Weights of a small mixture-of-experts language model, trained from scratch on English Wikipedia.
Size: width 320, 78.6M parameters.
Below are experts of layer 5 (counted from 0) of a mixture-of-experts language model. Rows are named router (the router's row for the expert), down (a neuron's output weights, with its number) and show model dimensions 0-159. Each number is 50 + 15 x the weight over its row's rms, rounded and kept within 0 to 99.
After each expert's rows: "comes before" lists some tokens at least twice as common just after its tokens as in all text. This comes from a sample of Wikipedia text that the model never trained on. Tokens count by the router's weight.

# expert 47
router:33 77 48 53 24 58 68 74 47 88 42 61 77 65 76 52 39 58 61 46 49 71 58 50 59 52 58 63 22 69 76 58 75 39 65 30 58 38 28 38 34 52 40 78 59 48 61 60 69 29 63 38 37 35 64 42 66 58 38 60 41 53 49 45 60 57 43 37 74 38 42 61 48 43 65 35 42 59 67 34 63 32 49 41 40 72 67 25 65 47 28 19 70 70 31 69 57 70 61 61 75 32 61 67 58 52 54 43 59 31 62 45 40 39 39 61 43 64 51 45 35 47 52 40 17 46 47 58 55 58 71 56 74 67 51 59 16 76 10 65 48 40 52 35 56 25 62 55 61 40 78 36 49 43 63 19 61 70 83 48
down0:77 47 35 61 54 38 18 52 55 28 41 44 49 39 48 66 47 34 18 45 48 64 37 43 65 39 31 72 38 42 42 58 61 56 33 58 32 39 39 47 64 54 42 46 76 61 39 55 57 54 38 34 68 58 52 57 59 67 31 38 41 58 75 61 55 25 39 37 52 55 73 56 37 61 47 41 55 50 60 41 72 63 76 47 53 74 25 41 46 22 57 55 44 50 40 30 37 48 28 56 43 30 83 70 26 47 71 54 36 78 43 52 42 33 48 39 48 56 40 26 42 72 59 61 58 50 51 57 61 53 83 50 46 51 37 59 18 67 49 54 49 53 43 52 37 35 49 98 54 32 50 67 65 51 85 56 38 49 36 60
comes before: ",", "'s", " City", " State", " University", " ("

# expert 34
router:40 60 51 53 26 66 31 68 75 73 58 68 68 52 73 65 36 55 42 54 41 49 62 46 65 55 50 50 42 84 65 76 61 40 70 31 76 44 58 49 21 82 39 61 69 40 58 48 58 48 72 67 60 51 76 32 70 56 60 52 74 59 71 08 48 62 46 46 66 45 43 60 50 41 60 67 75 51 48 50 57 54 43 64 66 58 69 34 55 43 37 35 65 56 35 80 57 83 45 58 71 31 55 37 52 46 60 53 42 58 70 66 59 54 39 44 22 45 40 62 48 39 61 44 24 53 43 52 38 40 18 38 66 50 61 70 32 58 31 67 61 50 53 60 84 41 64 47 45 49 61 44 50 27 67 58 51 63 63 38
down0:31 30 42 40 20 64 44 31 41 43 66 71 54 89 39 35 66 41 63 40 54 14 48 46 56 83 47 47 30 40 72 26 20 32 57 72 63 51 39 53 63 34 64 51 59 45 66 33 68 65 40 69 42 62 63 54 39 53 42 26 72 63 34 34 36 53 36 52 32 63 40 26 52 43 37 35 37 47 40 50 50 47 64 60 48 47 37 57 42 38 52 51 50 48 53 39 21 47 53 44 21 52 41 66 70 43 50 45 58 51 45 64 65 35 44 37 84 51 72 50 65 50 69 61 50 64 05 52 50 69 56 72 53 49 58 61 53 18 55 21 54 40 21 38 53 64 39 60 63 42 33 33 28 30 61 69 57 37 64 61
comes before: "|", " ", "|---|---|---|---|---|\n", "|---|---|\n", "|---|---|---|---|\n", "|---|---|---|---|---|---|\n"

# expert 38
router:22 61 40 38 42 65 52 62 56 60 55 50 63 76 48 60 47 83 45 51 55 53 44 50 68 43 54 53 34 56 68 65 64 46 64 52 54 15 48 34 47 62 31 72 67 43 62 28 53 49 65 66 92 36 67 22 61 43 55 34 49 61 81 60 46 64 35 50 70 44 24 73 65 52 69 44 40 71 62 44 69 43 18 51 60 59 61 46 69 36 28 45 66 60 59 63 44 56 40 57 71 42 47 65 70 58 45 38 40 45 72 55 47 30 51 47 48 69 49 60 29 44 67 22 35 54 46 53 23 60 88 52 41 57 59 89 41 41 30 72 67 37 28 43 67 34 59 68 66 52 61 38 58 28 50 40 59 66 65 67
down2:31 62 54 47 63 35 31 41 51 52 63 60 52 29 42 70 52 33 67 46 77 85 46 49 50 61 49 57 52 60 43 55 43 38 37 61 22 54 48 08 47 80 33 53 66 47 33 53 44 48 70 50 66 59 39 33 47 42 57 65 54 37 45 25 45 32 65 36 49 94 53 26 60 67 49 48 50 23 48 55 42 56 37 51 71 59 55 52 59 52 51 43 36 68 36 58 48 44 81 89 42 48 54 55 19 31 61 45 63 39 74 32 37 37 39 52 63 49 34 49 76 21 41 50 52 54 54 37 37 53 17 43 48 52 45 57 49 54 61 69 51 23 54 53 56 25 55 48 28 51 50 52 24 56 60 08 58 38 46 36
comes before: " of", ",", " in", " and", ":", " School"

# expert 64
router:33 67 53 62 50 47 43 48 71 56 60 45 75 56 83 53 54 64 41 58 21 56 59 45 68 51 46 56 60 78 55 55 39 39 63 34 66 34 32 49 43 84 34 75 58 43 75 59 70 41 63 50 66 45 68 45 62 45 65 59 63 88 58 52 59 45 46 41 85 43 42 84 80 50 33 69 59 58 48 48 54 62 49 56 59 57 90 39 53 43 47 47 70 71 54 68 41 55 44 38 74 13 51 65 69 64 67 38 78 48 60 51 62 25 56 60 45 74 54 30 22 26 71 46 35 45 34 45 48 45 52 52 57 59 60 70 35 54 62 43 57 40 49 30 41 34 67 49 57 59 40 48 55 50 46 52 69 59 60 52
down0:32 55 34 54 65 51 64 88 61 53 59 45 28 39 24 56 40 36 43 78 54 55 61 33 58 75 43 59 33 52 51 59 48 02 72 71 31 36 42 59 52 83 58 53 76 45 52 67 50 66 39 51 21 56 34 65 36 51 33 84 56 43 52 61 57 46 29 31 20 60 45 60 15 58 45 32 62 57 81 40 41 30 76 33 52 43 57 58 60 20 81 47 64 31 43 79 50 35 36 35 51 64 43 40 38 57 33 37 43 52 50 25 34 59 63 68 24 56 60 45 28 49 43 65 21 44 48 46 41 30 34 61 28 40 81 43 77 41 52 45 32 80 58 70 70 66 54 51 31 52 69 71 55 47 48 75 33 70 47 42
comes before: "9", "8", "7", "0", "5", "6"

# expert 15
router:41 69 38 63 31 50 49 66 48 65 62 80 65 67 54 49 57 74 56 30 33 75 69 45 60 38 54 59 43 64 59 53 64 39 77 56 80 42 29 43 39 64 48 64 50 63 45 52 57 37 49 55 65 50 62 31 72 60 45 47 67 56 68 55 58 80 30 47 77 34 44 53 63 25 65 61 43 59 45 51 92 49 33 80 50 69 80 50 58 41 42 25 66 79 44 80 28 80 37 22 57 26 73 65 58 43 56 41 58 31 26 44 40 36 31 50 56 77 47 47 35 48 67 48 31 47 54 38 37 45 56 53 62 55 72 68 26 55 17 54 70 19 58 61 72 26 52 50 56 67 45 45 61 28 59 14 61 54 61 52
down0:63 55 65 45 48 58 58 28 43 75 49 73 58 53 46 48 52 45 30 39 85 68 41 55 56 75 59 30 56 57 31 35 70 79 61 62 62 23 32 44 06 31 76 55 39 64 50 71 69 72 64 77 50 30 67 69 51 54 29 44 50 46 57 57 51 56 50 40 46 67 50 61 45 62 62 24 67 61 38 70 23 23 27 44 46 53 42 60 55 58 59 29 45 37 37 07 51 61 52 46 48 70 68 32 63 44 69 70 59 46 54 34 36 55 24 71 38 60 54 66 44 50 41 41 49 26 54 66 44 79 22 48 26 45 79 52 50 72 65 24 72 61 58 38 77 28 63 56 74 38 37 43 50 47 57 45 50 63 39 41
comes before: "2", "0", "3", "9", "ar", "an"

# expert 41
router:35 55 32 54 44 56 53 58 62 66 69 63 76 56 61 79 27 64 62 58 34 61 52 58 48 47 47 53 29 58 50 59 65 51 48 51 55 31 41 38 36 69 45 54 49 43 54 59 53 53 48 39 61 46 76 26 37 67 71 51 64 69 72 36 44 81 53 46 63 31 45 49 69 40 50 68 48 54 67 48 68 60 43 59 53 55 60 47 53 27 33 50 69 75 34 61 36 64 50 50 50 37 69 65 32 59 58 39 58 52 44 47 50 27 31 34 19 72 51 61 30 70 66 22 28 43 36 68 58 69 91 55 62 64 53 70 35 54 49 44 76 37 43 54 59 37 44 53 46 47 62 35 58 34 19 53 60 61 64 30
down0:53 46 45 46 63 48 49 49 46 43 73 66 39 57 67 54 59 27 85 28 37 53 74 53 42 31 36 31 80 44 58 34 36 48 48 35 69 57 58 48 63 62 43 46 49 30 23 36 49 58 48 60 28 58 43 70 41 49 53 65 70 57 51 36 57 57 66 45 42 52 55 44 50 48 18 31 65 29 58 52 54 52 58 49 64 48 76 51 49 53 37 43 46 72 60 57 66 45 51 20 48 41 65 62 30 62 41 32 33 66 32 54 56 18 39 59 71 51 67 92 55 53 30 78 39 55 40 73 57 45 28 12 76 62 40 75 17 54 72 62 31 42 30 55 18 56 46 42 66 73 36 56 61 45 65 51 58 42 50 52
comes before: " The", " He", " In", " It", " She", " This"

# expert 55
router:34 82 40 79 51 63 52 58 72 63 44 41 61 65 53 62 38 63 57 35 67 52 69 69 53 51 49 52 21 72 78 44 63 12 70 31 63 46 27 27 49 73 26 53 49 52 63 63 61 30 51 43 47 46 58 45 99 66 53 45 58 46 79 32 47 50 56 40 76 23 43 57 56 37 57 58 51 65 62 45 66 15 26 58 29 60 84 21 46 25 36 37 65 65 36 80 39 52 36 23 68 38 68 82 50 47 27 40 40 41 54 49 30 40 38 47 39 68 56 35 27 60 58 64 44 60 42 71 46 55 66 37 66 59 67 57 51 49 47 57 47 25 45 63 47 39 74 61 40 48 57 30 48 47 29 44 59 59 71 46
down0:33 33 50 23 45 63 55 46 47 53 62 56 64 47 34 32 47 31 40 26 80 55 59 61 43 48 38 74 62 26 39 51 49 56 41 53 42 60 53 43 26 44 47 71 28 54 49 35 38 56 55 46 56 43 25 42 63 43 19 50 56 45 39 49 60 54 58 75 89 44 25 57 42 54 58 50 40 35 51 57 27 28 47 38 39 58 65 34 61 59 67 28 56 77 53 28 46 46 38 54 74 46 47 67 37 15 71 51 58 17 64 67 18 48 67 48 57 36 44 49 80 39 55 65 53 53 67 44 43 60 53 50 30 55 38 53 41 75 39 72 55 57 45 53 61 67 35 27 65 69 51 14 09 61 67 61 56 45 70 47
comes before: " was", " is", " been", "'s", " had", " has"

# expert 86
router:37 52 40 70 35 47 65 65 66 71 43 67 75 81 45 72 53 70 71 55 52 57 62 66 84 41 36 47 49 75 65 68 66 42 72 34 63 50 34 31 38 75 19 71 78 49 57 56 53 27 42 42 85 28 78 17 63 64 63 53 69 77 64 34 60 45 40 33 85 52 42 66 68 25 65 64 71 74 50 33 62 39 20 42 49 65 83 54 55 38 49 31 68 60 39 75 43 63 52 47 48 40 58 74 56 49 62 35 59 28 51 70 58 46 49 37 44 82 46 63 39 55 46 40 33 50 53 37 42 69 68 49 69 61 62 68 17 61 49 51 65 27 48 37 46 30 63 57 55 68 60 39 47 60 27 39 55 47 75 54
down0:73 59 63 30 37 56 35 52 36 39 77 59 27 41 72 44 33 32 50 57 65 43 53 30 29 69 51 23 39 51 45 51 29 70 20 72 48 66 43 33 49 58 52 61 46 64 50 50 53 74 48 41 35 19 28 51 56 54 52 68 73 32 52 51 53 38 42 41 47 58 38 47 75 43 69 33 40 37 54 36 27 52 69 49 55 59 78 40 60 61 82 70 38 39 45 46 35 58 68 52 51 66 60 21 62 59 64 57 40 55 27 67 44 11 38 26 57 41 35 55 45 32 51 35 33 20 34 55 48 41 79 50 55 63 43 67 50 26 60 45 52 43 61 52 41 35 69 65 71 52 46 80 48 60 56 50 37 95 28 55
comes before: ".", "0", "%", "5", "8", "6"

# expert 22
router:38 63 44 72 61 55 68 53 62 66 56 73 73 63 50 67 45 77 66 40 35 77 54 69 59 51 57 66 32 52 55 55 68 58 67 50 54 37 45 31 54 54 37 58 51 67 57 53 61 42 50 51 61 36 66 48 62 44 65 57 50 65 66 28 56 57 34 43 75 57 34 65 71 41 76 67 55 61 50 37 66 47 52 54 53 75 53 20 39 48 44 36 61 63 19 59 42 50 57 61 59 36 80 80 71 39 40 44 60 34 63 63 57 57 27 66 57 67 40 54 28 75 63 38 39 55 45 71 25 30 71 64 75 70 66 59 51 67 07 67 67 28 58 46 50 27 61 32 54 42 76 26 38 27 31 46 60 64 75 28
down0:57 39 63 45 62 57 39 72 67 41 53 45 44 22 48 49 50 83 43 38 56 48 63 34 64 50 59 42 45 64 43 35 64 59 69 53 43 68 43 45 53 71 62 53 85 49 38 45 32 76 54 54 39 24 17 44 48 33 67 53 58 60 39 63 70 48 44 42 58 52 26 54 62 58 55 59 59 72 29 43 45 44 33 49 32 51 14 43 35 43 88 54 57 37 26 55 46 53 28 47 60 63 42 38 80 46 45 40 85 40 56 53 44 33 07 40 30 27 33 76 61 37 76 40 54 52 54 55 47 71 63 73 28 30 73 56 52 45 59 58 42 28 50 80 41 34 49 57 35 67 43 66 43 54 72 51 43 58 32 64
comes before: "\"", " (", ",", " of", ":", "\"\n"

# expert 48
router:54 54 45 49 42 79 74 33 70 54 52 60 82 59 65 57 33 80 68 46 36 65 63 48 57 49 59 62 53 79 76 50 52 43 57 44 73 45 49 33 35 72 25 78 58 53 60 59 69 48 54 62 44 38 76 49 50 64 77 51 57 63 65 37 62 51 35 34 62 51 27 65 51 30 64 53 58 67 53 46 47 41 52 60 65 53 87 57 31 55 39 45 62 60 40 70 36 55 31 72 84 36 69 54 57 49 54 21 27 43 77 67 40 35 16 42 49 81 35 66 33 70 73 19 28 34 57 51 43 73 65 53 40 69 57 69 38 56 25 81 66 32 49 50 59 29 67 62 48 60 66 56 72 35 47 55 38 73 70 49
down0:59 63 57 31 53 49 61 43 28 51 59 40 84 52 47 51 50 71 52 48 39 23 41 54 84 32 59 62 88 95 81 43 72 69 62 62 39 22 47 29 50 48 43 60 64 45 63 47 33 39 43 48 51 43 71 43 46 29 53 40 36 40 72 43 69 74 32 42 51 53 48 60 60 55 63 59 28 35 52 47 60 90 32 41 45 42 64 29 71 71 21 76 61 52 27 35 58 45 52 70 48 57 38 61 65 45 35 54 51 62 58 43 63 74 54 47 49 59 49 44 22 36 61 46 47 39 43 63 36 29 40 70 55 70 79 60 43 70 54 49 56 44 50 36 33 75 37 33 42 55 54 57 61 32 52 63 99 22 44 46
comes before: "1", "2", " |\n", "3", "4", " |"

# expert 60
router:30 67 50 88 35 52 58 46 61 59 50 40 79 75 65 67 40 60 51 39 58 64 68 45 51 41 58 43 33 67 60 54 62 36 54 44 66 46 52 43 47 64 39 51 44 48 52 54 54 22 54 58 69 43 84 01 63 57 78 51 49 60 58 25 51 57 23 27 65 33 33 64 71 39 39 54 60 74 72 44 62 33 37 55 52 76 90 44 48 46 25 27 68 60 29 79 50 50 63 49 70 12 64 73 60 58 37 17 53 55 47 66 57 35 37 62 52 68 51 69 29 52 51 46 35 43 47 45 39 54 69 41 59 47 59 72 40 56 44 52 65 33 61 43 42 49 55 60 71 59 53 29 57 33 34 45 66 52 71 51
down0:63 67 57 35 25 42 26 34 61 40 49 46 40 52 49 38 61 03 48 22 32 51 53 37 52 79 76 41 55 56 62 39 55 38 43 65 59 56 66 39 43 43 51 35 60 41 62 51 85 49 41 54 55 62 56 54 81 46 62 37 63 03 53 51 43 78 36 46 22 38 60 45 63 37 36 65 17 30 50 41 48 39 49 48 44 37 51 72 64 32 33 23 45 43 54 70 16 62 48 27 37 56 54 31 67 63 62 42 46 47 32 58 68 51 38 35 58 83 61 48 38 38 46 52 52 57 61 63 64 46 62 70 53 80 22 47 42 33 58 18 40 61 59 50 35 57 53 41 49 38 35 47 56 47 31 71 41 68 65 73
comes before: ".", " |\n", " |", "%", "′", "–"

# expert 74
router:43 54 35 51 53 67 66 64 51 66 57 66 54 73 63 58 39 50 59 58 29 48 59 64 92 51 59 45 30 90 64 74 62 27 50 32 59 22 38 51 44 86 50 68 58 49 40 46 66 49 50 48 64 45 81 24 71 50 64 58 63 60 63 25 62 56 54 28 72 40 32 54 50 25 65 68 57 47 45 51 50 49 40 43 67 73 72 44 54 36 36 50 53 50 37 69 32 53 55 69 65 16 91 50 62 26 63 41 33 43 60 68 43 63 27 38 34 61 43 59 26 55 48 30 36 55 50 46 46 63 66 57 45 73 54 74 45 82 33 69 51 46 49 41 49 20 69 37 46 57 61 48 57 35 46 40 52 66 62 46
down0:37 44 61 26 62 61 65 70 34 49 63 67 33 45 47 13 44 78 62 41 51 63 46 69 27 43 64 59 62 49 38 33 54 25 53 38 64 65 60 30 30 91 41 78 46 51 38 64 46 38 68 81 42 64 58 46 68 54 29 70 42 49 54 43 40 39 53 48 48 26 51 78 67 40 50 68 59 37 63 28 45 33 66 43 74 62 36 47 48 60 69 72 46 55 43 48 32 55 19 40 56 34 79 57 20 71 26 33 79 48 54 52 37 71 36 73 47 65 69 68 48 69 59 36 61 49 56 34 32 46 42 81 15 79 44 37 45 39 37 44 59 17 48 39 58 51 45 63 64 39 53 16 35 62 55 51 35 63 39 39
comes before: " and", " which", " but", " who", " including", " with"

# expert 6
router:44 95 37 70 42 59 51 61 67 89 63 75 69 59 72 74 42 61 73 47 35 51 63 62 58 31 46 48 48 74 56 75 56 42 50 45 63 36 47 57 46 78 46 63 43 52 84 38 58 35 26 62 66 44 71 23 65 67 42 63 54 78 64 26 65 77 54 38 80 53 28 57 53 48 67 42 55 67 39 32 69 30 54 46 55 80 99 41 48 50 20 50 65 73 34 60 34 39 40 33 71 32 72 70 68 35 61 24 44 50 46 44 59 70 22 64 27 43 34 49 33 64 64 49 43 43 55 50 33 53 78 58 56 58 68 70 41 50 31 52 53 30 41 58 58 27 70 52 62 69 46 27 69 37 47 39 68 42 48 55
down0:37 46 37 42 40 22 32 52 55 33 70 55 15 62 54 49 64 39 46 41 36 82 61 53 39 42 28 54 47 19 44 63 52 69 27 23 63 33 42 27 44 15 59 47 57 76 62 57 35 30 76 89 51 64 74 48 57 59 35 69 44 53 22 47 39 50 51 63 50 68 56 86 41 34 25 52 63 55 43 65 57 36 42 06 60 49 46 65 64 34 65 49 67 36 41 54 37 39 35 39 60 23 56 69 58 46 45 22 45 40 26 51 38 81 42 56 36 53 50 27 22 67 49 42 52 55 39 59 81 50 48 70 60 58 67 75 49 78 28 72 56 48 65 55 30 39 27 45 32 65 74 45 58 56 72 64 31 35 41 56
comes before: "9", "ร", "8", "ง"

# expert 80
router:34 64 20 58 31 71 43 30 73 58 50 63 68 57 45 70 42 55 65 61 52 58 69 58 53 48 52 50 30 81 54 55 77 37 68 39 63 50 42 53 29 77 25 79 65 51 78 52 41 36 56 58 57 41 80 37 52 58 86 44 43 61 66 33 62 53 34 42 67 54 30 60 56 17 50 55 34 63 53 39 56 28 45 58 55 82 93 15 63 50 51 52 63 62 43 88 36 53 62 44 72 20 54 61 70 63 49 53 64 36 47 68 41 40 40 30 67 43 41 48 37 54 57 49 39 49 31 75 53 64 60 56 49 50 49 73 39 69 23 34 59 25 37 60 62 36 65 40 54 64 26 17 53 32 27 42 63 50 78 46
down0:34 41 50 36 42 22 47 48 69 61 53 67 43 63 59 49 63 42 56 60 47 55 64 49 59 35 24 48 37 58 33 34 70 50 44 46 51 52 52 79 46 46 54 83 39 34 72 40 49 56 54 28 48 62 50 58 64 37 50 85 52 42 38 39 27 63 71 63 50 70 64 29 38 33 45 51 59 28 41 60 26 60 48 39 48 50 64 39 51 58 47 69 20 42 36 24 60 40 42 02 35 45 44 71 76 41 57 55 45 34 35 66 77 63 65 76 39 59 54 71 74 85 52 72 69 50 29 46 46 55 68 13 65 32 36 52 42 36 76 63 53 42 41 56 63 44 45 41 68 62 51 32 37 39 47 24 59 60 39 52
comes before: "0", "7", "8", "3", "6", "9"

# expert 27
router:45 48 56 79 48 69 46 55 74 69 78 48 71 58 65 51 39 67 64 48 40 52 53 59 74 32 53 53 57 57 67 43 58 33 74 46 85 35 47 28 47 84 38 48 76 56 65 52 43 55 32 48 61 51 60 15 59 52 29 57 76 48 63 28 35 47 60 50 60 61 31 41 70 21 69 76 44 55 63 45 56 28 43 52 59 52 91 49 61 61 38 45 68 65 29 54 66 71 35 64 99 35 44 59 58 43 67 23 61 56 43 56 42 43 21 46 49 61 30 51 32 56 73 53 55 34 29 35 46 44 60 38 35 61 58 73 40 33 23 67 52 57 49 49 63 39 70 48 57 67 58 44 58 12 40 60 72 84 54 45
down0:43 76 53 47 58 58 74 28 68 33 45 85 49 63 45 48 18 49 56 46 35 81 42 69 37 73 50 33 48 67 49 55 23 38 80 45 34 41 25 47 54 30 74 85 48 62 40 54 51 45 78 34 61 64 50 33 50 32 50 42 65 41 22 49 79 43 41 51 74 67 33 63 38 61 53 42 38 60 55 32 54 62 57 43 72 66 60 49 54 48 49 48 46 44 63 56 71 64 46 67 62 58 61 69 42 53 35 48 41 48 69 69 52 24 65 59 36 45 49 61 30 60 69 52 46 57 62 80 33 34 27 63 43 39 49 53 42 61 52 40 75 42 14 44 53 37 64 52 42 50 13 51 30 43 32 52 25 55 41 69
comes before: " to", " the", " a", " on", " up", " out"

# expert 91
router:33 66 37 54 54 65 48 57 68 56 39 49 86 50 69 70 41 80 69 69 42 74 68 69 60 54 50 60 26 80 66 64 86 28 53 38 84 40 42 44 47 60 44 66 46 62 66 71 59 42 41 33 58 32 86 25 55 65 57 54 45 72 58 31 63 75 39 48 61 50 46 64 47 39 63 56 42 64 55 42 52 44 18 59 37 58 67 40 53 52 31 42 56 75 48 82 39 52 63 42 59 27 51 83 64 49 43 38 42 46 57 52 57 34 36 51 52 64 53 60 31 55 42 43 22 54 51 44 42 43 66 48 73 63 57 55 33 62 21 67 68 49 56 26 44 44 64 33 44 49 55 48 44 36 40 39 63 49 67 59
down0:80 50 43 51 33 55 34 45 48 53 54 46 39 75 53 43 45 48 63 51 36 70 62 88 67 44 58 37 54 61 62 19 55 49 77 45 36 66 68 77 42 36 28 34 63 38 40 41 61 49 34 39 73 39 41 62 86 61 61 44 59 46 53 54 41 52 67 46 64 52 40 52 57 78 79 51 52 61 38 63 68 60 40 27 41 49 11 64 45 16 55 41 38 58 47 49 37 75 59 39 53 49 43 52 54 57 58 53 55 55 49 72 53 34 45 74 49 37 40 27 74 44 27 62 62 81 27 44 39 55 59 75 46 57 53 77 36 33 45 46 35 55 32 67 64 43 53 49 62 60 39 50 29 55 14 65 79 41 77 51
comes before: ",", ".", " and", ".\n\n", "'s", " in"

# expert 92
router:42 71 53 58 30 36 57 66 72 49 66 67 64 61 62 73 57 66 58 56 48 68 37 49 76 19 53 37 38 64 54 65 57 15 78 43 53 20 41 45 32 72 37 39 32 59 72 48 52 45 62 41 69 63 66 54 53 59 56 49 62 69 45 38 52 57 49 20 67 39 35 70 56 44 46 58 71 84 37 36 52 34 42 68 36 55 94 52 79 52 38 47 68 71 37 69 43 67 56 49 68 43 65 70 79 42 45 23 38 45 57 57 37 50 21 34 36 68 35 39 49 49 54 29 28 44 57 57 45 59 71 40 54 74 42 79 31 56 26 47 75 33 40 48 54 45 68 55 67 63 66 48 51 50 51 34 68 71 63 45
down0:37 77 46 35 63 36 57 52 27 53 34 58 76 51 22 41 62 68 52 73 34 21 50 81 56 45 72 68 64 51 50 52 24 21 56 62 48 34 32 43 47 46 81 44 21 40 69 39 57 67 47 59 45 51 45 58 42 68 67 58 28 40 56 69 31 39 34 39 37 62 65 36 56 55 40 22 58 64 34 46 65 34 73 68 57 63 62 55 62 45 53 57 60 41 56 76 33 49 41 50 73 51 39 54 44 41 43 60 48 39 21 49 64 50 72 61 64 31 58 43 30 63 52 62 42 56 60 28 31 45 81 69 39 50 63 58 21 47 31 77 57 63 67 40 47 44 30 52 46 31 67 28 52 55 43 42 66 43 65 66
comes before: "0", " |", "1", "3", "4", "5"

# expert 56
router:35 67 47 55 41 58 53 47 62 73 51 63 90 72 43 73 32 83 59 43 45 72 63 57 60 66 30 28 55 62 54 55 50 35 48 32 76 35 40 46 41 58 40 60 52 64 45 56 67 29 25 48 42 31 59 36 76 51 35 53 52 48 77 27 53 57 49 39 53 64 34 67 55 39 57 52 47 45 70 52 48 52 19 58 55 68 61 53 32 30 27 33 61 87 43 75 62 44 77 46 40 22 74 74 56 54 47 33 53 50 48 37 41 26 39 35 51 76 46 32 23 65 64 26 35 48 46 46 35 44 73 68 67 69 62 81 36 62 40 58 64 57 57 49 51 12 57 36 55 64 60 29 55 42 39 40 67 64 79 37
down0:46 65 40 56 28 69 59 52 21 44 54 42 59 62 39 24 47 71 49 52 75 51 44 75 45 52 17 54 50 54 59 49 45 10 16 83 50 32 53 47 56 89 33 68 51 49 42 60 15 55 52 31 79 68 57 38 49 45 58 37 32 49 64 64 65 53 34 44 42 40 54 24 56 42 57 73 43 33 42 77 63 41 43 72 48 52 80 68 41 34 58 45 68 35 58 34 58 29 61 58 30 47 70 57 69 46 55 63 40 63 51 50 61 39 42 51 43 41 16 46 61 41 74 57 36 34 61 61 61 51 48 46 60 49 69 67 36 15 38 47 44 61 65 35 59 45 55 67 45 29 44 49 61 50 81 40 09 45 41 60
comes before: " |", ",", " (", "\n", " –", ";"

# expert 63
router:24 55 47 45 48 58 76 64 60 75 38 42 68 55 55 58 46 73 61 63 32 55 64 39 40 43 55 49 41 81 79 35 66 39 66 40 71 35 20 37 29 62 42 55 55 49 37 66 86 44 45 48 68 48 82 38 62 85 60 55 81 58 46 49 39 56 30 50 67 52 39 62 40 39 70 68 43 57 63 40 69 24 65 44 45 84 72 51 56 37 36 51 69 51 36 66 50 70 41 67 68 26 68 80 63 65 42 46 59 55 42 44 56 38 23 38 46 56 57 30 15 62 53 26 39 57 46 56 32 73 57 63 48 73 59 58 24 57 37 38 61 40 49 43 46 40 63 39 68 57 61 52 64 08 24 28 60 53 64 43
down0:63 44 50 53 78 45 64 62 60 64 49 57 47 58 66 48 65 54 13 54 56 53 64 74 13 45 52 49 44 49 53 59 25 46 43 40 21 28 36 77 58 58 36 49 21 20 40 35 39 73 31 73 20 62 79 72 35 66 15 27 50 47 62 54 47 54 62 12 48 48 61 57 33 52 40 53 60 51 63 57 51 73 70 56 45 73 29 68 63 19 36 33 75 37 64 68 62 43 70 58 51 36 61 55 44 50 08 49 54 79 53 64 53 45 51 45 48 58 49 55 49 35 38 38 50 86 53 50 56 43 55 30 47 43 39 45 67 75 53 52 56 08 30 62 50 74 38 41 28 61 46 67 18 69 35 29 57 59 71 27
comes before: "-", " States", "|", " Succeeded", ".S", " Preceded"

# expert 50
router:31 67 34 75 46 74 54 40 79 62 63 35 73 63 57 48 49 70 68 40 51 66 74 68 71 31 56 46 48 76 69 53 64 55 57 33 52 52 41 32 29 89 44 57 52 53 64 56 48 45 75 71 76 41 68 32 69 55 90 77 50 71 83 25 44 43 18 39 59 49 58 60 67 36 47 41 73 43 67 38 57 46 55 51 66 55 57 48 68 57 35 54 64 81 21 57 69 47 59 45 80 09 72 64 46 33 56 41 53 46 50 47 54 40 30 41 36 55 54 51 23 58 79 32 54 52 41 67 55 47 50 49 58 78 63 74 40 58 42 51 68 19 52 44 78 31 67 51 60 53 42 44 51 34 37 52 63 47 61 50
down0:17 59 55 46 59 51 64 49 56 63 45 41 55 43 34 47 23 52 35 39 61 67 55 61 48 42 48 42 67 68 40 34 51 42 19 32 91 62 60 29 40 47 63 60 43 52 57 62 49 63 58 38 51 58 35 53 50 42 52 45 23 29 45 23 42 46 37 70 60 74 42 61 54 64 57 71 56 52 60 38 55 56 69 63 54 64 29 65 90 45 54 23 60 56 54 64 68 41 37 39 55 41 44 62 43 45 73 59 36 30 84 50 61 60 49 49 41 46 63 81 73 30 53 35 62 72 68 37 77 49 21 62 49 49 66 42 34 55 65 53 56 39 46 38 52 71 46 38 63 39 67 52 42 25 45 30 49 47 52 74
comes before: " the", " United", " South", " Representatives", " India", " Historic"

# expert 89
router:38 69 55 50 60 53 65 58 75 52 36 46 77 55 63 57 42 65 50 63 40 71 58 64 47 53 59 47 40 62 61 66 67 17 73 27 57 23 34 28 43 63 19 60 55 23 66 61 42 46 58 43 58 46 95 30 68 63 57 57 51 62 68 34 48 48 53 32 67 31 32 66 53 20 67 74 63 71 55 45 72 55 33 66 55 49 71 34 48 34 33 21 64 82 35 77 47 43 38 28 71 40 65 64 61 33 50 38 42 50 49 63 46 49 38 40 35 66 53 52 35 52 55 33 47 38 43 40 39 43 67 44 74 83 54 73 43 59 35 75 61 16 47 45 61 50 72 42 52 39 59 36 56 43 32 43 48 64 64 33
down0:44 44 51 39 66 65 37 74 55 64 51 73 36 19 53 31 67 48 24 72 30 59 69 35 38 53 59 63 30 46 47 45 72 54 52 67 20 47 53 66 36 37 56 29 74 35 43 61 63 33 41 43 69 61 45 61 13 47 53 53 57 69 53 52 34 15 33 37 30 37 45 40 37 24 32 52 44 53 39 58 43 72 50 57 42 54 55 69 53 46 74 23 47 36 66 25 52 59 60 55 53 34 27 61 47 43 66 53 58 00 65 68 44 60 49 23 25 23 85 66 50 58 54 43 58 28 37 52 67 65 56 40 38 71 54 50 69 54 66 36 24 60 28 38 41 27 34 43 47 76 57 41 35 45 45 47 46 32 46 56
comes before: " were", " was", " are", " is", " had", " have"